Weights of a small mixture-of-experts language model, trained from scratch on English Wikipedia: 10 layers, width 384.
Below are experts of layer 4 (counted from 0) of a mixture-of-experts language model. Rows are named router (the router's row for the expert), up (a neuron's input weights, with its number) and show model dimensions 0-95. Each number is 50 + 15 x the weight over its row's rms, rounded and kept within 0 to 99.
After each expert's rows: "mostly gets" lists some tokens that are sent to it at least half of the time. This comes from a sample of Wikipedia text that the model never trained on.

# expert 56
router:59 53 63 68 67 49 24 43 48 57 75 46 56 45 49 61 52 42 39 63 19 39 82 56 34 23 74 46 46 15 39 28 48 60 47 65 60 52 30 42 69 38 45 67 28 60 64 51 55 52 37 19 43 54 60 43 53 47 50 00 62 50 64 56 37 39 53 51 59 78 63 49 86 54 43 37 28 75 43 57 46 30 62 38 31 30 29 40 41 54 16 33 41 48 00 65
up0:71 70 49 20 66 59 49 64 34 19 57 46 57 62 34 32 69 39 78 54 51 36 45 70 65 48 33 39 52 87 60 44 71 49 72 53 58 42 13 08 79 76 46 38 47 33 40 42 59 40 47 42 89 61 72 55 22 31 51 32 43 79 24 60 53 54 52 47 46 46 46 61 41 72 49 42 59 38 37 63 36 36 43 47 25 40 68 68 40 68 67 27 56 66 26 61
up1:50 44 41 30 42 45 50 72 50 55 33 45 53 28 50 45 57 50 46 56 14 63 48 52 74 30 37 37 48 36 65 49 68 44 72 59 45 50 47 37 50 31 47 52 68 72 37 56 68 32 49 53 28 63 66 59 38 53 54 23 49 42 57 37 50 42 36 46 63 41 61 33 46 62 64 45 76 51 81 80 16 47 39 35 53 32 45 51 50 54 43 42 71 71 43 59
up2:57 59 62 30 64 42 66 37 71 54 50 76 24 21 29 14 43 44 36 19 37 39 64 37 51 55 63 71 66 46 51 32 44 63 36 41 67 59 45 55 43 29 45 39 41 33 43 62 50 34 51 57 30 37 61 48 17 57 64 50 44 25 33 47 51 49 61 62 72 45 35 62 47 58 50 45 62 51 83 45 72 56 59 45 66 69 69 63 33 42 44 47 58 76 61 59
up3:51 83 53 40 48 39 37 61 64 37 16 36 49 41 62 46 48 44 67 39 50 46 65 52 50 61 36 37 29 47 78 58 32 33 49 40 55 44 33 76 49 56 58 46 49 67 58 56 48 42 38 73 41 64 66 63 32 49 40 72 48 46 35 47 50 50 18 39 49 28 35 25 51 55 33 60 45 38 57 76 49 66 57 38 29 23 46 29 71 61 68 55 45 41 36 51
up4:34 58 60 45 37 70 45 50 64 35 40 40 55 55 46 33 76 48 82 42 45 43 41 48 35 40 57 41 40 78 61 52 56 39 29 59 53 42 48 47 27 48 65 40 58 51 12 27 44 41 48 45 70 35 93 18 39 21 49 27 48 40 33 53 58 55 48 64 44 45 60 45 60 52 31 48 50 60 82 69 51 55 41 53 30 49 87 48 51 18 51 52 56 42 51 60
up5:19 76 40 60 51 39 49 63 37 46 62 51 74 50 67 27 55 79 42 53 70 55 42 48 54 52 45 60 46 48 41 38 75 55 48 38 50 59 59 34 18 65 63 64 40 43 40 56 51 29 79 61 33 45 52 63 66 30 40 71 48 56 51 78 44 52 46 60 40 43 35 57 34 40 70 72 46 11 71 86 39 49 38 80 54 58 43 83 44 41 70 66 16 57 59 75
up6:27 36 60 27 43 34 48 62 20 44 36 27 73 54 46 34 38 51 72 38 61 52 70 92 59 45 54 40 65 50 73 41 22 40 41 60 35 36 30 61 24 32 45 34 50 61 48 22 35 53 66 70 76 59 34 35 62 56 59 42 55 20 59 46 68 21 50 43 52 54 50 31 52 56 35 72 58 36 52 30 07 49 55 69 50 42 56 42 64 29 83 60 30 43 59 40
up7:13 51 50 32 58 65 41 49 52 71 36 87 35 47 39 14 40 72 37 35 22 67 49 58 41 56 73 50 60 51 41 63 44 08 50 36 69 52 59 48 42 24 78 73 47 64 68 28 60 42 54 99 35 22 49 54 57 43 39 70 31 47 61 66 57 40 53 54 68 53 45 52 40 58 69 34 19 34 91 18 53 37 64 69 38 74 39 60 43 49 52 66 46 86 40 48
up8:49 74 25 34 54 68 65 63 55 30 34 64 62 35 50 46 39 81 33 45 68 61 30 66 34 55 45 38 42 66 52 46 43 59 33 47 32 45 23 70 43 44 56 56 48 36 78 28 36 51 47 49 58 55 63 19 37 60 50 73 41 84 42 88 52 73 50 78 51 67 48 50 53 66 51 65 44 32 74 36 49 51 55 64 57 39 42 67 50 45 47 67 36 58 23 61
up9:75 71 39 27 49 26 36 59 44 18 47 32 66 33 68 40 41 56 50 34 76 46 51 15 36 49 19 64 43 65 55 54 44 39 65 54 21 21 72 55 28 65 52 38 59 52 59 45 71 34 77 57 58 48 41 31 67 48 62 50 50 52 53 64 53 28 47 19 43 49 61 46 31 49 52 56 20 46 65 54 44 51 29 47 35 52 51 49 69 14 61 65 48 30 56 64
up10:36 60 60 54 60 51 62 43 78 60 30 92 37 65 63 39 44 65 48 73 43 72 41 35 50 66 56 49 54 80 35 63 74 43 54 51 38 25 79 65 38 48 68 47 61 24 52 55 49 60 74 69 50 27 45 30 55 39 36 60 36 63 59 53 52 48 71 71 34 33 57 69 32 66 69 47 46 51 72 48 44 64 42 77 45 68 42 71 53 11 46 67 65 71 58 28
mostly gets: "Votes ", "Won ", "% ", "MPC ", "±% ", "Nominated "

# expert 61
router:69 43 48 25 55 43 20 48 52 54 73 50 48 52 61 64 15 64 25 50 39 31 59 93 41 63 77 58 40 53 61 47 57 72 52 66 50 37 56 35 35 40 38 65 33 75 44 65 38 60 57 47 59 68 54 52 56 28 64 62 52 24 60 61 75 37 67 57 41 60 71 50 55 44 72 58 66 42 65 63 35 22 20 62 34 58 37 54 51 45 29 36 53 70 35 68
up0:24 52 27 47 68 40 56 51 41 50 23 53 59 65 62 47 50 44 41 54 26 37 38 45 70 42 40 47 52 58 43 36 49 41 61 68 77 64 55 64 45 42 68 65 51 38 49 64 34 16 41 55 24 54 48 35 30 45 54 40 48 59 50 41 69 31 22 78 61 26 59 31 41 69 47 43 33 64 67 51 29 53 48 69 57 71 63 51 44 58 42 79 43 58 55 81
up1:53 55 16 38 75 27 76 49 48 47 42 59 52 46 38 18 50 59 47 29 63 45 67 57 53 31 60 50 49 41 62 69 61 54 40 71 68 53 44 74 41 17 42 63 47 59 51 44 54 37 48 65 52 65 76 18 50 27 25 21 26 39 62 48 31 41 47 42 64 41 61 56 39 56 33 49 31 41 78 53 35 43 50 44 65 59 66 64 48 60 41 59 61 69 44 67
up2:48 38 62 57 53 67 59 61 56 34 54 65 48 45 62 47 49 55 64 61 41 40 63 53 51 53 48 59 81 51 64 57 57 50 87 42 68 32 63 45 61 51 43 55 52 61 09 31 49 75 58 38 30 55 33 49 63 26 54 48 45 50 53 68 42 46 49 33 47 56 38 39 56 43 63 52 49 18 43 57 38 38 36 66 44 38 40 49 17 33 53 68 37 49 42 30
up3:48 48 24 43 42 53 42 61 52 45 14 35 50 51 49 59 64 69 39 42 31 72 48 35 51 48 38 60 37 50 68 77 53 47 54 56 70 43 42 45 45 53 44 51 50 65 46 47 23 77 50 68 62 55 42 38 43 39 63 58 51 49 23 76 64 60 46 72 62 46 56 75 42 54 49 39 58 35 81 87 45 41 58 55 65 30 50 55 17 71 70 88 49 68 57 54
up4:50 60 33 70 52 41 55 75 05 33 23 76 21 18 46 45 36 67 50 53 47 55 39 60 58 54 62 60 59 22 74 47 71 48 46 46 34 83 54 49 48 43 24 63 27 37 57 58 50 49 37 46 67 76 85 40 49 21 70 23 43 61 40 67 57 36 55 42 69 32 34 67 12 45 42 48 58 53 48 53 50 52 54 50 95 48 43 64 60 84 50 44 61 65 51 64
up5:66 62 38 26 43 40 38 43 40 49 39 50 53 51 28 43 64 44 53 57 64 52 43 65 57 28 38 40 64 55 75 59 83 40 89 45 76 41 47 46 34 59 55 39 72 39 44 76 59 47 79 32 76 62 84 29 37 53 56 71 49 49 67 73 72 29 55 51 48 70 54 36 66 49 46 63 53 37 63 56 49 70 49 46 41 41 69 56 56 31 60 58 46 49 46 48
up6:47 41 72 79 35 42 43 67 34 47 50 71 51 55 57 48 91 55 52 37 80 58 58 53 66 50 69 53 75 73 31 44 39 61 63 51 71 31 53 45 53 70 39 59 45 37 25 38 35 61 42 37 58 33 55 55 35 39 21 66 55 50 47 40 53 42 50 39 27 47 38 60 58 39 51 81 56 40 32 66 41 41 48 72 37 33 58 45 40 61 50 49 55 41 58 49
up7:72 47 40 28 36 76 48 30 31 43 49 40 58 54 34 50 53 36 58 74 60 74 79 68 78 48 37 37 64 46 23 43 71 25 58 28 07 62 66 46 72 60 69 37 60 47 28 12 36 69 57 29 55 41 46 51 39 50 54 32 46 56 47 64 57 37 47 68 41 67 58 50 57 51 58 58 55 57 37 53 83 66 24 26 39 58 57 54 38 45 31 49 80 60 40 24
up8:31 79 70 39 78 43 56 69 48 63 36 54 41 35 52 47 60 41 75 30 62 18 50 28 61 44 23 61 63 32 43 49 82 49 85 31 36 43 03 72 74 43 37 52 46 63 60 54 46 41 62 47 58 54 19 25 28 41 53 58 48 30 56 79 17 86 50 26 39 57 06 54 52 83 31 49 44 35 50 19 46 61 58 53 88 48 56 53 70 40 46 74 09 58 35 42
up9:28 48 65 27 37 52 40 46 39 80 50 58 39 68 54 47 40 46 54 31 38 64 71 61 28 62 46 30 61 47 46 48 48 08 53 64 43 43 13 42 43 48 47 32 45 33 47 19 55 44 59 60 54 53 42 60 49 59 48 55 59 35 47 62 63 61 38 34 45 75 52 49 37 69 68 70 53 39 29 38 16 65 53 57 33 51 48 48 69 57 65 17 62 71 36 40
up10:57 54 55 26 42 68 44 38 45 29 50 49 56 37 72 39 55 45 59 38 56 64 57 43 41 16 38 35 42 55 30 35 62 19 51 46 50 67 77 57 53 58 53 55 63 53 44 24 55 58 57 41 49 38 48 47 50 62 68 28 49 47 55 55 46 35 48 85 46 53 58 55 36 33 40 42 65 42 42 49 59 56 30 28 52 73 41 67 27 62 43 55 78 60 37 01
mostly gets: "00 ", "28 ", "16 ", "30 ", "27 ", "22 "

# expert 30
router:46 37 67 41 70 62 61 68 23 61 28 49 50 58 69 56 66 61 49 36 58 44 85 52 30 37 34 47 70 54 38 50 57 61 26 41 41 60 34 59 54 53 57 66 53 41 68 31 45 60 58 55 61 60 57 39 61 25 39 55 58 65 53 51 48 24 45 60 61 34 54 72 54 83 60 50 47 91 57 65 16 54 70 71 24 42 60 32 58 31 21 32 54 59 44 59
up0:93 48 54 48 52 48 55 56 30 40 52 41 22 16 88 37 49 22 51 71 48 61 65 34 64 56 27 44 47 17 56 45 63 17 37 72 24 32 34 60 44 33 66 42 56 76 23 66 29 40 51 36 54 48 39 41 58 47 63 50 54 39 36 63 35 34 70 35 43 54 37 41 76 61 47 56 54 40 60 58 41 48 40 62 52 52 39 68 17 21 55 30 53 71 59 62
up1:64 70 51 61 45 37 46 60 47 38 54 54 57 26 40 55 70 55 56 42 53 39 56 26 47 57 54 77 59 57 94 64 38 53 47 60 52 48 53 23 65 54 32 46 63 68 43 21 51 37 22 41 50 31 46 39 21 46 39 65 48 75 57 38 64 48 41 36 59 60 37 46 50 50 30 63 46 46 57 30 28 58 65 52 45 51 41 62 74 49 52 45 44 61 43 24
up2:62 41 32 56 69 34 72 43 38 40 60 54 56 38 47 04 57 60 39 12 50 53 52 27 42 55 42 56 59 56 52 59 69 60 68 53 51 32 36 43 57 51 29 76 50 63 52 44 63 45 42 30 38 46 74 30 51 50 46 54 24 63 32 60 44 76 49 41 67 29 52 55 55 41 41 38 63 64 66 73 30 65 37 32 47 40 16 25 59 59 41 51 33 38 53 59
up3:57 49 54 21 25 48 62 60 44 45 41 55 46 34 44 60 33 27 62 60 79 74 57 42 83 54 39 57 83 61 77 55 49 26 44 35 17 50 69 85 38 43 31 53 68 63 48 35 36 40 65 45 47 37 31 44 69 67 83 44 45 40 22 42 62 52 75 53 58 62 45 30 30 47 35 51 52 60 67 57 47 78 51 48 51 42 28 62 45 54 49 55 58 58 50 32
up4:42 21 51 44 60 62 61 50 71 52 33 61 27 31 48 41 21 43 61 62 51 30 45 44 52 77 48 68 58 41 44 43 39 62 18 21 39 34 91 60 61 63 80 55 61 52 43 62 34 44 83 40 46 27 56 56 36 50 54 69 42 54 68 47 34 62 36 59 31 43 60 55 22 55 78 52 35 44 76 38 74 41 29 72 43 68 43 54 68 54 55 83 32 51 42 57
up5:79 52 37 62 52 49 60 40 56 30 49 65 46 41 70 66 58 72 54 66 50 57 64 20 39 42 65 50 99 56 66 46 49 36 69 40 45 45 38 44 88 75 61 63 39 66 35 78 48 48 34 62 42 59 45 34 37 71 48 62 38 77 03 81 69 27 58 44 48 53 47 36 34 47 57 75 41 52 52 59 45 50 36 50 24 49 56 38 61 29 49 67 39 49 34 48
up6:61 52 23 36 70 53 45 40 43 45 47 80 62 50 41 18 54 67 46 36 40 60 28 52 56 56 51 41 54 62 55 42 67 71 41 66 68 54 51 37 24 31 42 61 63 43 52 55 65 58 51 30 41 34 54 52 58 61 40 77 31 72 58 65 76 55 51 51 49 56 34 59 99 37 67 32 48 55 67 68 52 34 54 69 64 38 73 43 48 70 59 62 32 60 56 60
up7:33 66 61 35 43 26 43 53 45 66 79 91 65 35 24 38 57 61 43 49 11 69 59 42 39 58 52 35 28 60 65 50 68 59 62 62 60 60 53 42 40 44 22 61 19 34 63 36 51 61 47 64 64 32 47 58 51 72 50 45 41 52 27 48 64 58 69 63 87 61 48 34 46 30 48 61 35 41 71 64 72 53 47 54 66 41 23 48 63 65 55 56 61 59 43 38
up8:40 56 54 47 72 43 50 29 56 68 43 81 31 43 31 31 50 55 57 75 52 29 60 40 15 78 65 42 72 30 41 43 41 40 35 86 32 63 51 78 63 66 52 72 57 80 48 44 61 82 40 54 42 71 45 44 55 67 27 43 35 37 58 79 40 40 41 20 63 44 78 34 30 54 37 37 16 68 53 56 47 66 55 53 55 44 26 40 70 36 49 54 33 44 27 24
up9:54 45 58 57 59 72 57 56 55 46 32 61 13 57 49 68 31 43 34 24 31 51 45 49 62 52 45 60 43 65 29 54 61 72 51 61 44 43 30 42 74 20 53 33 50 40 48 87 26 36 73 37 52 64 36 45 55 34 57 63 44 38 69 58 39 25 76 27 31 58 46 63 53 51 43 43 50 08 54 42 50 38 51 34 44 73 53 65 54 31 38 48 21 40 73 69
up10:46 44 64 46 44 72 43 70 38 57 39 61 70 46 50 33 44 56 86 53 35 41 41 25 48 44 28 41 54 58 68 38 23 28 32 50 72 67 51 48 45 36 65 43 41 41 63 31 80 49 73 53 56 62 56 66 41 43 70 53 47 36 47 93 57 44 29 67 54 60 65 33 56 71 13 32 24 39 61 48 35 19 37 76 27 81 31 42 75 63 65 55 61 64 52 10
mostly gets: "°", "W ", "% ", "JPL ", "sq ", "Turnout "

# expert 7
router:69 41 36 27 66 50 53 32 38 33 16 26 21 56 33 48 40 39 56 66 77 38 51 42 13 29 62 39 05 57 45 71 23 46 48 45 60 53 31 60 52 48 61 36 34 52 89 64 64 49 60 43 72 46 35 79 78 37 47 58 78 50 66 44 16 77 63 39 46 27 55 61 64 59 56 17 49 42 45 61 68 58 36 36 40 19 61 40 59 59 67 39 77 40 35 68
up0:57 61 69 62 49 44 59 35 38 25 47 46 55 34 28 24 44 69 40 17 66 46 49 52 44 47 51 42 50 50 54 58 62 65 43 56 36 21 58 61 67 65 35 62 67 59 42 35 58 38 65 43 73 38 38 52 47 55 59 39 54 27 32 39 37 25 61 40 27 25 29 30 76 37 45 28 25 62 73 52 96 44 48 48 52 58 68 64 87 51 47 36 48 37 63 54
up1:46 59 29 75 56 52 56 54 53 47 62 41 72 39 70 47 68 63 39 55 33 33 22 55 48 52 57 56 42 48 31 87 42 73 70 43 49 63 58 52 42 60 58 48 55 38 42 57 58 45 30 54 49 61 52 43 62 50 36 37 50 76 36 46 59 48 35 73 56 56 23 54 64 49 43 47 52 41 52 28 47 50 55 42 67 55 49 76 43 44 45 44 47 62 56 32
up2:53 33 33 39 43 37 33 48 86 77 44 77 36 56 80 37 28 58 29 46 27 83 66 34 52 43 58 22 54 71 45 51 60 63 24 59 36 55 50 51 42 35 66 50 71 83 45 61 50 32 63 52 63 59 60 55 47 57 43 35 49 59 48 76 58 47 59 52 30 76 48 38 34 87 38 74 61 64 61 55 49 63 36 75 59 64 49 77 15 41 43 49 60 64 31 24
up3:45 64 20 61 51 37 79 42 51 43 63 65 50 48 28 21 63 64 38 43 57 29 77 42 52 51 68 86 74 33 74 31 41 66 35 39 44 35 74 56 46 30 49 84 47 57 44 51 47 45 43 34 65 48 46 48 42 45 35 66 39 35 70 59 59 34 61 22 47 55 24 53 34 37 46 77 61 65 71 63 45 53 56 49 52 69 51 40 61 34 51 38 26 58 65 86
up4:80 19 63 48 64 56 60 38 43 47 48 51 52 65 46 28 45 40 62 43 46 31 67 62 53 53 57 43 73 31 26 27 45 71 54 68 53 49 36 70 49 55 49 53 47 54 63 32 32 62 46 39 44 37 58 38 24 62 62 77 39 14 31 33 59 32 56 51 40 83 48 53 34 45 47 61 72 47 59 68 27 44 39 25 47 55 48 43 24 60 44 68 53 65 43 62
up5:43 44 41 48 58 57 37 70 51 49 52 43 33 49 51 20 64 72 40 57 34 50 53 69 49 58 37 46 50 60 48 64 51 49 45 30 37 42 80 43 44 53 68 54 66 25 63 46 57 42 69 41 75 43 39 27 63 70 41 31 54 50 36 83 45 64 67 68 51 54 53 44 40 61 69 55 41 56 67 56 29 38 49 82 39 43 62 63 38 55 43 39 76 51 68 18
up6:54 38 49 69 66 46 66 49 50 66 54 87 59 37 42 30 65 51 56 45 40 49 38 65 60 76 48 60 50 50 51 46 36 41 38 75 49 63 99 41 45 48 74 52 42 50 50 36 43 64 28 75 70 47 49 22 49 50 43 76 46 38 30 31 41 50 66 56 72 58 50 32 46 61 25 59 16 81 66 56 41 65 53 86 45 49 22 41 50 47 33 51 31 50 48 58
up7:49 69 68 28 31 48 59 49 57 51 45 50 57 57 61 54 35 45 36 09 37 56 59 40 53 58 49 45 67 58 56 80 42 33 53 51 07 56 41 41 56 54 39 18 56 75 52 45 36 69 69 42 66 57 28 32 54 61 52 48 43 33 53 55 44 54 47 34 68 53 46 30 55 12 36 39 50 62 66 19 30 45 47 33 39 44 23 54 83 41 67 50 41 59 39 18
up8:52 65 51 38 45 28 27 72 51 66 66 61 59 56 54 34 37 53 42 37 36 56 33 66 38 35 63 69 63 60 35 35 44 50 17 61 40 25 35 54 62 67 32 42 89 49 64 13 28 46 66 34 37 67 15 57 47 60 46 53 28 62 54 49 16 51 60 51 36 36 45 34 70 55 56 56 11 47 45 39 60 44 61 52 61 53 24 56 53 29 59 46 18 41 45 56
up9:93 65 35 47 38 59 55 37 56 48 32 45 40 50 41 19 42 53 66 36 42 37 58 35 31 67 53 33 33 49 49 53 52 47 49 49 25 52 31 58 35 74 45 51 11 48 56 62 62 33 44 73 36 73 29 66 60 51 28 42 52 60 63 44 45 38 22 80 64 69 25 49 48 26 53 64 76 51 63 50 42 41 54 49 18 67 38 29 38 63 58 57 45 47 58 48
up10:45 46 47 34 15 37 54 74 46 53 47 81 44 53 39 35 56 21 78 49 40 54 42 51 35 52 43 57 67 49 53 43 39 37 55 61 39 52 49 46 16 54 39 56 46 62 67 38 28 47 58 50 37 42 63 31 59 55 49 40 38 61 63 70 50 52 56 68 73 67 58 48 27 26 53 42 55 48 76 50 62 40 73 59 48 49 19 52 46 60 65 30 44 42 63 32
mostly gets: "M ", "X ", "C ", "] ", "G ", "T "

# expert 14
router:63 54 31 37 39 40 33 41 55 43 40 21 48 26 47 58 48 29 58 56 26 59 63 81 46 55 54 45 71 46 40 35 29 57 75 47 51 50 47 64 49 71 51 25 39 66 62 34 33 50 44 56 94 63 58 34 69 62 40 55 51 31 54 75 51 64 75 64 58 29 57 39 56 38 43 38 62 48 66 55 44 42 51 43 47 42 70 43 50 38 56 48 54 70 36 35
up0:50 65 36 41 26 44 40 63 50 53 56 61 57 62 33 39 38 85 33 58 56 58 41 57 30 31 59 60 37 61 65 30 48 46 47 56 61 22 63 51 19 54 68 89 64 42 32 70 83 38 43 59 36 40 53 54 61 52 40 63 50 43 69 42 57 47 32 62 54 69 70 79 42 39 73 41 41 75 67 50 48 26 39 88 48 76 09 66 62 51 49 56 30 54 82 48
up1:66 68 49 73 40 56 36 56 21 63 56 58 52 69 53 52 58 47 63 46 44 64 46 62 25 41 46 41 72 40 57 31 51 50 47 60 69 32 58 68 48 38 53 31 62 47 57 39 76 70 69 53 53 35 62 39 51 39 51 63 30 44 56 85 37 15 56 38 52 48 66 68 30 37 48 51 18 65 72 55 26 38 67 36 44 54 54 65 30 36 57 37 58 53 69 31
up2:57 48 30 68 31 46 57 52 49 51 51 45 33 69 48 43 29 18 35 63 47 52 33 50 63 39 43 50 60 72 43 58 62 48 61 71 60 58 54 47 28 49 46 40 35 51 73 60 51 33 35 44 59 48 73 34 49 43 51 49 41 59 45 44 67 58 54 69 72 54 17 66 56 41 58 56 52 43 62 56 45 45 55 77 62 22 48 76 25 75 59 58 61 32 71 57
up3:77 44 47 44 45 71 53 44 36 46 47 59 67 46 49 31 46 77 85 43 53 61 62 39 50 58 16 50 61 42 51 63 74 56 46 52 65 65 15 55 47 72 68 63 56 63 32 44 47 26 35 47 59 57 67 57 43 70 61 55 39 37 28 61 36 76 43 69 26 49 49 66 56 34 38 59 67 63 53 33 22 47 69 52 57 48 46 40 50 81 42 83 62 63 43 32
up4:57 35 37 66 26 14 63 60 43 35 44 51 34 43 62 38 58 17 40 77 35 34 57 41 43 45 48 55 42 20 71 49 45 46 52 46 58 27 45 51 47 61 03 67 39 44 65 67 54 37 67 38 35 55 46 57 53 48 42 52 48 43 61 06 55 19 55 44 67 62 47 53 46 42 50 59 46 41 29 57 45 77 55 83 55 36 47 41 49 41 61 25 60 46 48 51
up5:59 30 38 40 54 44 32 62 61 41 70 57 42 45 53 65 37 73 44 55 57 36 59 62 56 54 43 65 64 48 51 26 41 46 32 41 27 52 73 70 27 52 57 81 56 10 48 56 46 32 51 38 71 59 80 58 32 42 58 46 53 31 43 41 83 36 70 53 55 55 51 48 52 76 94 42 47 71 43 49 60 48 54 55 45 87 40 48 57 25 52 43 56 45 62 57
up6:50 37 41 69 39 62 45 53 26 49 74 68 57 38 53 70 29 68 42 69 56 71 36 71 59 20 48 53 42 41 37 50 67 43 49 23 45 28 49 51 18 46 49 58 11 63 58 65 21 64 62 38 57 43 52 48 71 58 40 67 51 62 46 53 47 38 84 85 52 51 67 62 48 58 72 35 50 35 33 60 31 48 41 61 53 07 52 47 42 48 61 85 40 42 68 47
up7:43 35 26 52 38 49 47 61 59 48 54 47 52 46 58 59 61 26 68 61 57 59 56 51 50 35 47 48 60 51 52 52 40 49 50 29 71 66 46 22 73 51 35 29 68 44 41 28 55 72 39 58 50 68 54 67 55 63 56 77 55 43 62 46 23 64 69 39 66 30 81 59 35 48 76 16 66 47 45 84 24 46 79 44 50 34 65 54 58 36 72 58 41 63 65 23
up8:44 45 48 55 46 70 33 47 69 52 40 58 65 54 83 03 49 47 65 58 41 41 29 57 68 25 26 64 55 47 55 39 20 58 35 40 47 77 29 80 66 45 46 24 49 64 28 26 49 65 52 58 48 64 42 56 28 41 63 39 38 35 30 65 38 53 53 56 52 50 33 58 58 59 49 61 65 41 62 27 36 39 88 53 55 72 42 58 36 55 57 50 23 92 64 24
up9:48 62 52 60 50 59 29 51 53 48 28 53 60 55 87 03 45 40 52 58 39 47 46 52 72 56 26 61 67 37 61 55 49 74 44 42 38 77 36 66 55 35 60 66 62 66 40 26 72 56 45 75 61 55 64 56 24 15 91 66 34 38 30 56 36 56 34 57 58 32 47 34 74 53 38 37 45 17 66 35 29 37 87 46 78 68 38 56 54 44 57 58 21 96 84 31
up10:46 53 32 50 47 28 79 46 54 53 67 34 45 53 54 55 64 48 36 67 37 23 78 70 53 61 39 34 42 38 60 63 75 62 69 57 34 70 36 64 36 51 58 23 45 82 42 43 34 29 72 68 51 56 95 37 55 67 27 62 50 42 42 59 34 73 73 45 51 43 49 41 44 56 30 70 47 61 75 80 41 62 69 60 61 29 83 21 66 57 62 67 61 84 39 45
mostly gets: "four ", "several ", "three ", "five ", "six ", "seven "

# expert 40
router:49 58 40 31 42 80 36 41 36 49 35 43 31 45 51 57 52 45 53 63 78 40 65 40 19 36 52 35 14 50 68 89 36 56 40 48 41 46 50 56 59 70 67 44 63 30 73 50 63 62 43 37 60 34 32 66 66 33 38 56 76 48 65 30 39 43 60 51 37 44 49 53 64 62 59 35 67 31 40 61 68 71 23 53 57 40 84 50 48 46 52 41 55 52 66 64
up0:62 78 40 53 36 55 54 50 67 20 42 61 53 53 51 63 62 47 42 37 53 31 20 49 62 61 43 56 79 44 57 56 28 59 31 44 26 63 85 43 59 81 58 59 42 50 50 54 60 70 84 40 17 60 42 41 25 57 47 34 38 47 44 39 62 38 40 34 48 46 36 21 53 59 57 26 62 65 58 60 49 57 49 49 56 50 39 37 65 49 26 46 48 56 74 46
up1:52 62 47 34 66 36 50 60 29 54 47 54 62 57 34 37 64 67 32 31 47 49 55 31 34 33 24 39 47 61 49 32 94 68 27 77 67 46 12 39 56 52 25 43 42 40 31 60 61 36 47 29 65 27 34 42 37 28 65 10 53 74 56 74 49 77 72 60 33 39 45 50 79 33 52 27 68 51 41 61 81 57 55 27 66 30 43 39 56 49 53 43 27 44 48 81
up2:51 89 67 60 22 50 53 63 29 40 51 39 84 59 57 51 16 60 75 11 59 49 38 19 79 68 54 57 67 68 56 59 58 35 40 56 13 47 51 45 50 15 38 40 64 41 52 41 51 61 47 63 41 27 25 44 51 45 50 28 44 54 46 35 38 61 67 46 57 37 34 66 66 30 69 41 44 43 48 73 50 65 31 31 40 45 45 81 59 60 57 32 31 71 68 29
up3:40 23 40 60 61 37 85 56 48 55 34 39 67 50 23 53 78 38 45 67 51 89 55 52 76 31 33 23 44 64 43 37 71 59 41 62 64 83 47 63 44 46 47 41 27 51 37 56 43 51 45 57 77 41 64 51 86 62 56 60 75 27 49 80 64 61 58 41 59 71 45 53 44 62 55 44 63 59 50 47 49 63 61 29 78 51 73 57 42 65 40 37 67 37 64 43
up4:41 35 44 42 35 52 59 53 61 33 94 46 70 53 40 52 36 45 73 40 36 78 62 62 58 26 19 16 52 26 46 49 50 47 87 69 71 43 51 61 69 45 53 68 35 79 29 30 54 69 31 75 48 71 82 45 59 76 34 37 29 54 38 56 81 40 32 42 65 49 65 52 56 43 19 35 55 39 64 64 60 56 55 50 42 52 60 44 61 54 55 67 66 19 49 28
up5:41 59 80 52 79 67 33 51 64 48 62 58 34 55 43 45 73 55 52 53 53 64 41 68 79 58 71 31 60 75 58 51 77 38 64 65 58 44 44 57 50 19 54 56 67 44 50 51 04 31 66 48 51 28 44 35 42 61 62 40 47 43 45 54 54 62 56 44 63 47 44 30 40 69 77 26 41 47 42 61 58 46 74 67 61 49 42 64 41 45 44 29 47 73 60 75
up6:44 61 33 60 47 54 40 66 57 34 50 26 73 52 23 53 76 54 49 73 46 46 34 36 67 33 49 23 15 67 39 47 73 53 49 44 39 69 36 67 56 63 46 71 67 71 63 54 36 64 63 54 59 73 38 46 51 58 54 62 57 61 46 45 43 71 59 63 49 22 24 39 55 47 55 48 37 45 55 42 35 47 51 18 64 45 55 41 43 47 54 65 63 52 41 31
up7:51 37 42 45 51 46 50 57 55 15 62 43 49 31 46 54 40 50 78 63 27 36 62 47 52 63 42 40 44 45 37 26 48 40 40 50 48 47 43 42 32 54 31 79 32 51 66 37 57 57 27 64 42 36 89 60 26 34 39 46 47 33 39 77 72 37 64 79 61 56 53 34 63 26 12 51 67 52 75 50 44 51 67 53 46 71 46 61 73 54 25 86 74 55 45 44
up8:37 36 83 54 59 47 44 16 47 23 53 45 67 48 47 46 41 51 67 01 74 58 29 74 39 69 39 65 53 40 51 75 69 68 37 67 49 42 72 78 32 72 49 63 82 57 69 24 51 32 60 39 82 45 41 46 33 62 59 43 43 24 25 29 31 54 64 32 45 12 33 39 42 39 40 75 23 84 55 37 70 69 35 26 44 49 47 46 64 53 66 55 55 38 60 63
up9:36 49 61 27 31 43 50 35 49 53 58 51 56 37 53 60 20 38 35 45 38 36 58 79 62 58 51 67 55 35 38 53 30 46 63 72 18 63 52 71 48 27 40 65 53 43 14 32 45 24 56 25 38 51 41 62 36 59 42 45 48 88 61 36 63 43 35 59 42 31 74 55 18 79 56 56 49 47 55 47 47 39 34 52 25 72 48 28 60 55 54 56 28 46 52 40
up10:75 65 19 54 47 46 34 47 81 19 44 38 25 38 36 48 43 56 14 53 60 32 26 76 35 62 51 73 48 17 66 84 57 70 20 46 50 43 72 52 63 66 57 54 47 47 58 56 38 20 42 56 41 68 41 38 44 98 50 38 42 59 48 53 57 42 42 64 50 28 37 33 62 61 53 69 65 37 51 41 60 44 60 66 68 38 52 78 54 34 32 46 47 60 50 53
mostly gets: "John ", "York ", "School ", "City ", "Thomas ", "ley "